config.toml
n_layer = 9
d_model = 384
n_experts = 32
experts_per_token = 6
d_expert = 112
d_shared_expert = 128
activation = "swiglu"
moe_layers = [0, 1, 2, 3, 4, 5, 6, 7, 8]
router_score = "softmax"
normalize_top_k = false
routed_scale = 1.53
balance_loss = 0.0149
balance_bias = false
init_std_router = 0.0124
lr_router = 0.00229
n_head = 2
n_kv_head = 1
head_dim = 128
vocab_size = 46377
norm = "rmsnorm"
norm_place = "pre"
norm_eps = 1e-05
positions = "rope"
rope_base = 10000.0
rope_fraction = 1.0
qk_norm = true
attn_scale = 0.0884
tie_embeddings = false
parallel_block = false
init = "uniform"
init_std_qkv = 0.0373
init_std_o = 0.0373
init_std_up = 0.0373
init_std_down = 0.0
init_mimetic = 0.5
optimizer = "muon_variant"
lr = 0.0163
lr_mult_qkv = 0.7
lr_mult_o = 3.0
lr_head = 0.00756
grad_clip = 1.0
warmup_steps = 50
schedule = "wsd"
decay_fraction = 1.0
decay_shape = "linear"
final_lr_fraction = 0.05
batch_tokens = 65536
seq_len = 1024
doc_mask = true
train_tokens = 283300000
steps = 4323
dataset = "wikipedia_en"
Below are experts of layer 3 (counted from 0) of a mixture-of-experts language model. Rows are named router (the router's row for the expert), down (a neuron's output weights, with its number) and show model dimensions 128-255. Each number is 500 + 25 x the weight over its row's rms, rounded and kept within 0 to 999. Numbers have three digits each.
Before each expert's rows: "comes before" lists some tokens at least twice as common just after its tokens as in all text. This comes from a sample of Wikipedia text that the model never trained on. Tokens count by the router's weight.

# expert 0
comes before: " ", "|", " \"", " —", " The", " A"
router:506512460481504484533461513454532484528489537478476496480507502538476470460502545557506545539490538473515466538470503483497479463484462480525523514536524531521482485521501476478479518479501463490507477514550489538495546477507498480517555495503482469503495534502484507486507485479479492552499462461482549501534496436478526451505519471509493460497450534485473495490503470483525468515505
down0:457514514497448501508442516508475535481473542479501503506485487485523527465452508496518532510515489509526482506492506470484522468539484474419490494504497507519516477484488485498487478505499498510492506474466487505449456537474452546502442521488504510515459492521541521494487514479443499513522529497517471495510463490485538526452465494472488532516552520484441523500523484446465541511515
down1:488544509517503472518490559521481497496474489454548533527523486512488513505469470504542500535480501504524491517504522479468434509525512460476473525492444498508506516514507521467539483467529514481469521529486504470514493481479506481505489533531482483518478498529495494459481469470472470478524468488527504522482503492444520530484497511460436478465538472472514475517483527518493475495518
down2:509526452505531471472484494489512524507444499478509470523492502490515463476563494513470487514493477504497487462525475540540483498498519500481510516548477504517466524464485499513486540473517501486511563526487514518505488504537451520456504495488510516458514493496476501447457481479469504471509468477476525491547504503513506480567498486512516473452510527510540521473486528524552596573493
down3:471498504497515547507517529493473513509507511478456494524467495529522485476509497518529508524490511508471474498500508532517489462475496492497487500494456518496496484464521515502513478460508469523486456515484479492558470496521415496507485495526527526530492535457490551486484480531492518534487479502531505532519498470507456518474536531494500472503525527458467462483496516483536489444500
down4:505472490501490515510476524464487490450507479512497488490485464523492501460466475489490475515554471467491448477499497512476494504484503469523487513542470509538544472490486491532516493524503499477512520530490441518494486474502439514516525469447497477511507501483482485489524493488471513542487493532510474510502527513476541505529527512472477457491519483487454502502475507468511523487463
down5:476503508483529507521510495528525530473465529492479493497486508521541484510520484510502483469546461486500526474510493509510518559502535493477452510507514522508505490512501543503519459527513520528494509484527483484480487514479503482519505471505502489507486501473533463478543541506493494484497517552487507512481544510520546499515510430522460514525522522497476509526482512517527471526496
down6:494471517520462492516516481514537524521517515486529496499522526508555482498513544487520513473456525506458498503496450460497468539530468477502488507551453514486464495507519507542493488482465427502501484492471509498506503486450412506526482520507517490507460513512535511514464482510530542534527545472474469527501579505511487504452491518519451522545492485505477534506463538505513499497483
down7:518478486519509510501494501551473516520526506461530495497508513510515481537497462484520518467518521445490498524507485488495439487496502461518569510480495491505458504511519484474507535513501514469538457499518517496462512454508452467480511483477526479495525439508518529467535475551474489470510452483493512483544477487512526480530509465491495511481499535505519464492513511467527520437488
down8:473505532497562524518469532536499506487559484525488507486460474518459504515461492473459505545518472508508495500540525527497484497471525497506463483496515469512470457529439477520491485485497525505499498507439537515506489501489518444524484435442531463504518464510508495453508515490489479515461477531477487520541497486477504474506540478490494495475495532496481493482498517505492518520496
down9:507494476502513546525500490506488529479485447497509527521523488453477488465527485503467472483503491501535506518517534534562512522500519517505489503494546505478507513511487479530511473493490524511509505490516449473488505487483336517505544457477514523478525504470490491513515541478488508513518488526475469506516511508562466500503481517528490484522538495528488527501507490496530489514482
down10:521475486482490464523529478506468482500488477521508486505548488505483507526501495492427516449493489527466505516454502489541547498519480471495519486562501517482486526532472560513503499451501513491511513485497472557530495502495551479526493474507489501532503542497492507469492516487480443478499492515484514496494505500524510473461465498480479519491453481454512532489519518528492459525530
down11:500497479505456526456470491516521472483498470485503521506521509475504524473504488497504534523500521536518510526503536519523496433485503478512521525558553492497499493485488476526458475524513529501530556485481509471531522515527518501526466507494533487518531457439535497487474532517518470455462483507488487472532518504475498508487469491553521473496531486477510470466505496504489509470507
down12:516514487516490475517540475497520464520517489474526468460522502527490526490520476512539496526513447493504502492506480471461509480528504532463504495497464536503472488503504508510489472517426516496478496513507500469504537507487481528527522452499515527458513561519410484508475528462512514558482518496456461501461514520482523519498490544499480502502483490534502472512443501518504469512469
down13:505492512486496542480424499498527502469518501532518531474524500492479494472553509453485536539482506513521539466522480484523472477520519477477510504485454484433520498489502498483492490495479481458507522493481527516498532527466496478468480487514501445503453501494526500511495497502481481503477451551485508485515500452535510498506460482551516439498465488582487483544481461517499503486492
down14:475543511497513480514504562467512472493513523485525530491556542527505484465487489487512482460515526517505535515486492499466496486509487505485519478484494484454488494506507480456481514494468514510540469512442435472509543543526437523488520517493473487489499504503542518488467476493525515540555492499502503494465538533532488512491498501432533499499517471485505542523528476510529487531527
down15:473540519471500462513526519529462451550531486461493501496442479523505540494480489491510493512525473494503448536472480497526505519476456520465508463524499500535501488525501482472471508483497540505483472508522483506497483541508516551510535492498516477508501494469476495498523466526531528507504544487447470482491479472467527506518499498520513486470489537489544491534507471537467515519452
down16:540484463513515523511496480514527512468501509510484518513508516494480486490465496493534448459475489516507519525498495529493481543490513521489466536486521546514518472502484447543466484522476529514491488531510511482540490501530526484495485485482536481486486549489514506509528512526515527517524467500502489532467487541524482506523464515479477543473491543443469504472512497524479505513518
down17:508509484509488505491469511491504491483490497504503500505548512540538504500490507453508478488535506506528508474473475535533554509522483492548523528512531511510538518492528511519501536470538490511539526519479533504539494456551498514503486516523473502499460487514470495453469529481494525491456519517528507513536471491483502539465506500512530496545461524423479476546506486542484518476436
down18:515489507491547511491535535506538504518508530467483511494451511468547494510509493520524493491511490499509452515541473556511461517501521516498488510486525516534438529498499519478550523471519479498469496493528481473526466516487478507499505493515475529478519477507474515481496512510486432514530492495519519489519484509520459539484476521469517499509468521465522529526524504495494544475527
down19:493514523505512567483522481508494518485512501494507496472491533488524532482518519523491489452547523537505519499451495510494492520504498502515488494505444470521571529492496521541488505500529496532516469514523453491518495484499468532506493472509461466511491491516558495475492534482508489485526527510523535460488529491538501501503529529492492451503530492507470533494514490520499455508523
down20:510512512451520519477533520521502514456509458497486465528455518508456527515511516466512501517486479462472477458492471522488541534504470532517489504506550519522510530524533502521531533537498447468492527479538536508471458504515558441508485517494542513499486509574472486468510516492507485522517525478508506486495508497472454480505487512483489500522495537522522526527520510474505540476446
down21:491566485461484478514505483451530475496519496490488504506509467532502511477463468472472503464517496459511530513488525527481514491503481517530522530484494495532467504491489517518494488461507483483486471505482509504429488477451487507480549482508473492539515511520506524466485506495465538519545537482473461517562461530512490495439537485473485515488539433518496440508465516471518522506495
down22:486484488521523508496489475494491546504531515538525527481506525476528511458500512486501481454510459484494501479457519513489491505494482471483509520524471504456475477466510464514530528500528473525505514502466505539547462472460513487543501485482517521480487500532540462496497471506494509494497556565484504476487460519490518508529511467493514515473502484535453516498488441514510506547460
down23:460491509482508512502498499485537508440551490490505474490470452522499487523519486542466503526510549482426490498514495497496508534453529499472514489513540480506501523481505517477468456490534500496490503491520497536493507484443529517466519532532493531494530446498467506489494508490502534502482509490499508497484493492520550512537460493506475465466444535482465508503519482461525482589495
down24:503504472536469570537514505477560469530468494527461529535521514524490514515514452485524508513541454470447522511432501505522514479522452514501500497525506523527501532505456484520497501498492521483516476484504494534463499528552540483475475483470511485516495511522497484526528501496456480515530464483520513492524492488539532530495492475468520528532485503506510498475534469511485466525529
down25:504490504554527512458487488528544536490497520490474558466507479537493503521526537527541456493514485476498520504521468431559519536485503563495519469477511513513540549491481522489496473560506463547543466498471474527442484482507511520519516489529510524504464521476506512502490520517483523500509459526506459524542469538540516522540469474499480495488518484531524472530517529520437494505480
down26:483456493477532504465523494477443501489481524524471494499495466482497491513469510494508498479520545496496498507485480499511501531492492496491528450512419503481497503541490470506496490494496488524543494533513485483516469457478436438438508474551470519521507458503492506519495533451512495471528495482493515515494436456548534485480483502484451541506448474463518533500532522520513552547525
down27:460508453530506505435476473530514524504495454513505534496466512495451483518495471486496472448501458479515555517485503518499499520510521470507464482494512498490489524568503521499503510479490475523528517505488505477507494482454520508511508466514483498511536507554504483449500508497541515511500492503554523482495502476519505481513500524539498505533494507489483495528503509508521553482478
down28:467487510529525445508525522494509509516543481488526459519460498514511524489509497498499495468479528491495512490515490541465489458514519503456477502464489529526491492469528484503486497506500477517497544501557515521530525541525486532535496478529534509498532469447541485498523485560472525466527485487515511517458513506490496546518481496512487520496539505531515527523483540516540502513484
down29:476504501496545499535501485514508492523498516495424439572475516547502502509520493547474502489494503502482494500500530517477523518514498511490532497472491497447458493482470502507492474456488482491508481507463525503480496524483471526496499589485505547464484522546542505498513494474501533472489524505522487466462488496489468481489450493496463479489470465498513519530506496451491485529540
down30:485484522498519466506518534494524516483495512486490503488479472532486489500507514482464494538519527511498525508539499495491548562507510519503540515521523545482507512511498506519480506451469488490491505489512499515554532514466542486524513514501450539541508496482515515525527530476505490490503537504509493516536503517486513535532541536479498459470482480506489512508482475480469483496531
down31:533503505503481517506499531487505507482480472505513521495505481518497490472469513504507537522490509468526525484496463509524461537518472540525535502483468512497499515532463514507495495518462457563537462526487492489487496483506427490565481445526516532476482515526531491518494513521515508519546518530497503506474520503524475481475471485509480544555509481487516509505499515504456495530495
down32:475494479526508504460482518452529504522472533462462475494530480474510517488501471509424513494476494461484471536496532482514465529472491530540515485457520453538499540494461513506508481469515542511456496482493511505468537545494439476464474496486512478467481451528483501468513483503508444503506454479480527490444514511475509516500461507472528526530505514485529537462511545480499453500494
down33:513506503513471518501477517444499503469518485472486515450514473502568497515507511499531519497506543512508530488499512467547472465476529509518536512527508475514506480445509491501463464518497457497494490470438468465486509533525505466466497497540480507511576579502529467507513564488471513537491471470474523488497484509474455434457530538497497502519463527500516501559553518511508489459512
down34:520505539494470497489476505511528493502462530484519522513498516544519504510494442415522501505482561495518505524472528468493444515532503517510474491494517494497469483496497497502471533516486534514516493530495541480437495504528446476501531496478516492491506546489519521490490497489472513480478542518495473491468527506497493515476519507538448508526535500484485514510479489485486502490483
down35:507516461490476496441498488496511523499480475502489509507494492474516455472496462525511522523505526499566480503489480497521501508511516490549489468463483500517449522510492509499478520505530496517452549510506467485444468480491488518504488470475459536492517535490516524478522555535501467479511498481531524495507501521524512524488483523471469515517494481557504495497465508511511463449551
down36:470533461506493497560499491510508526510499488462496527503535463511530501483508470516441512529518513510496483475526460499493487521543491478492504473515505501521510535495495520479535527491496544501475565489520444495453506485478504477473546507520428453561493492551469489504480485510513550512511527518490461510507475511467473497525532484497491465475497440489554536514519535496505452526546
down37:477494489466512471498531502517469526534537505499514512487543539513488511495522474512496513531497476540499516518489529480525491484474505516475521513485442515486500491526525465494487472472504504534479475503521487504500554464503444519515550548492473505482548551465454475486543467444476529496508520522496521524544500540525480503500458544475531489483464495481490490474502495494492472516499
down38:481470522471492481473446521494434473513482493508472503512476530489496494476510499541536518494483529523521489488513512521487534535457479539550512520512495500475511491497519497505517507512477500503504506521491476496504528445469509465517545525501511436520440508486473544502497469479551488603521521501499524475456491491509492536490519490503499588533457476491492497523500524527510510517546
down39:538533505480521520476485522536538528474518524477507534524507505506475473502468504473507459469473486489474531472488461519527495492478497507508482522489499507535517490492489549464504544531460531538463511487459466469533515505488511505475507489468517449526482486480519487513520478551527516499505474502529450489477468452511531483530489445543488494490509485506537448512515517507486528512531
down40:477525552468489506496467495508522511485464492516463486502506512490481451512552482474520529494468506443484518494466486472524459518535477493457511499515528526528533495485547505528494493468503485501478500552484512530505489512502588487489508521503482529518529530509532516506502434513514529476484514469505538529487484510551494479482505500478527513542482469499473497483530490517492504515527
down41:518477492513530483507532496489482490449561481495491494511466506548520469477494534513535506514489490497475473508547455442495529509464498486476495493553517486518502506519526510466462490482489517530469490460497523469542471557496524549495503500479448498525499474500486511510505455590513497466485466459476476529493491524516499510535518498481510496447490534453542505508524492489491479524491
down42:497503505470482482524530494435520536465501468482494463485502479484454496530497543481511502500479503514504470454483493513556519480511497495477513460525544514532520492476514459489517490506485487459490476503493516469473477561543562478499466463535487499490515461535493556484457475505490505533470550482505481531477525510517488504471502538507523518511457475479521515492493471497491509475519
down43:526492550459537508453497491502482520455506529537560455412476528515494514506452514507476478474507503486525544479461500507527490514502534513482509490538484489552536443441500448505455463514512491508478474505499488506525506511500515457504495480521532513507513507537478483489447469488515516477474513525518488451527512479487486509452491497488468472499459482508482514509506507491490478534494
down44:516511482540481475488499508463511482472473506514477464536502471565518540584518545485545478501490536500490476523491513473507501491463465481493469497470520511504486493490494517502457498467481501524497491498514522484495552496479502509532441487502521488528554519477487470507509511490487488496529535499503492490481472476528504454486536479545477468490493517512498488492487475562472469536498
down45:489544492534478495472479478496543507528528541498475485502507521531484488516478489493525492490533476526523550497497518501517451522490467505487494514517512498493560494491498493477555547507510468524517450478454503512482545478510545541465483501527517476485518493484506516509504441498503536499478488525479467473483523502479486457511453516528483473513549437493514501513521519506495505494514
down46:494474490502484483485504497488553510512501509500515468503448494454507525465519518488486511462494476505494530495501483491473536510474543473496489524488550529488534482471510483499533485477475497489494516527531529489518486486478572523537471475480481504522511456455534485490544436530485526477445509488512513534514526552453506482521555459480525456478494510522498499524473471488487524520480
down47:503517479507511442439467525502493490484451511469532528492512508486529490502489487523541477493510481503500478432515520496502484486460514437497476464534480444478483495509504515510552468538511502566476518497462476492501495488519574505508490477500500491526502537481523484529487451495507543548511529526532524501475490520504487544511485479499531503474556464496496509480535506534469561496515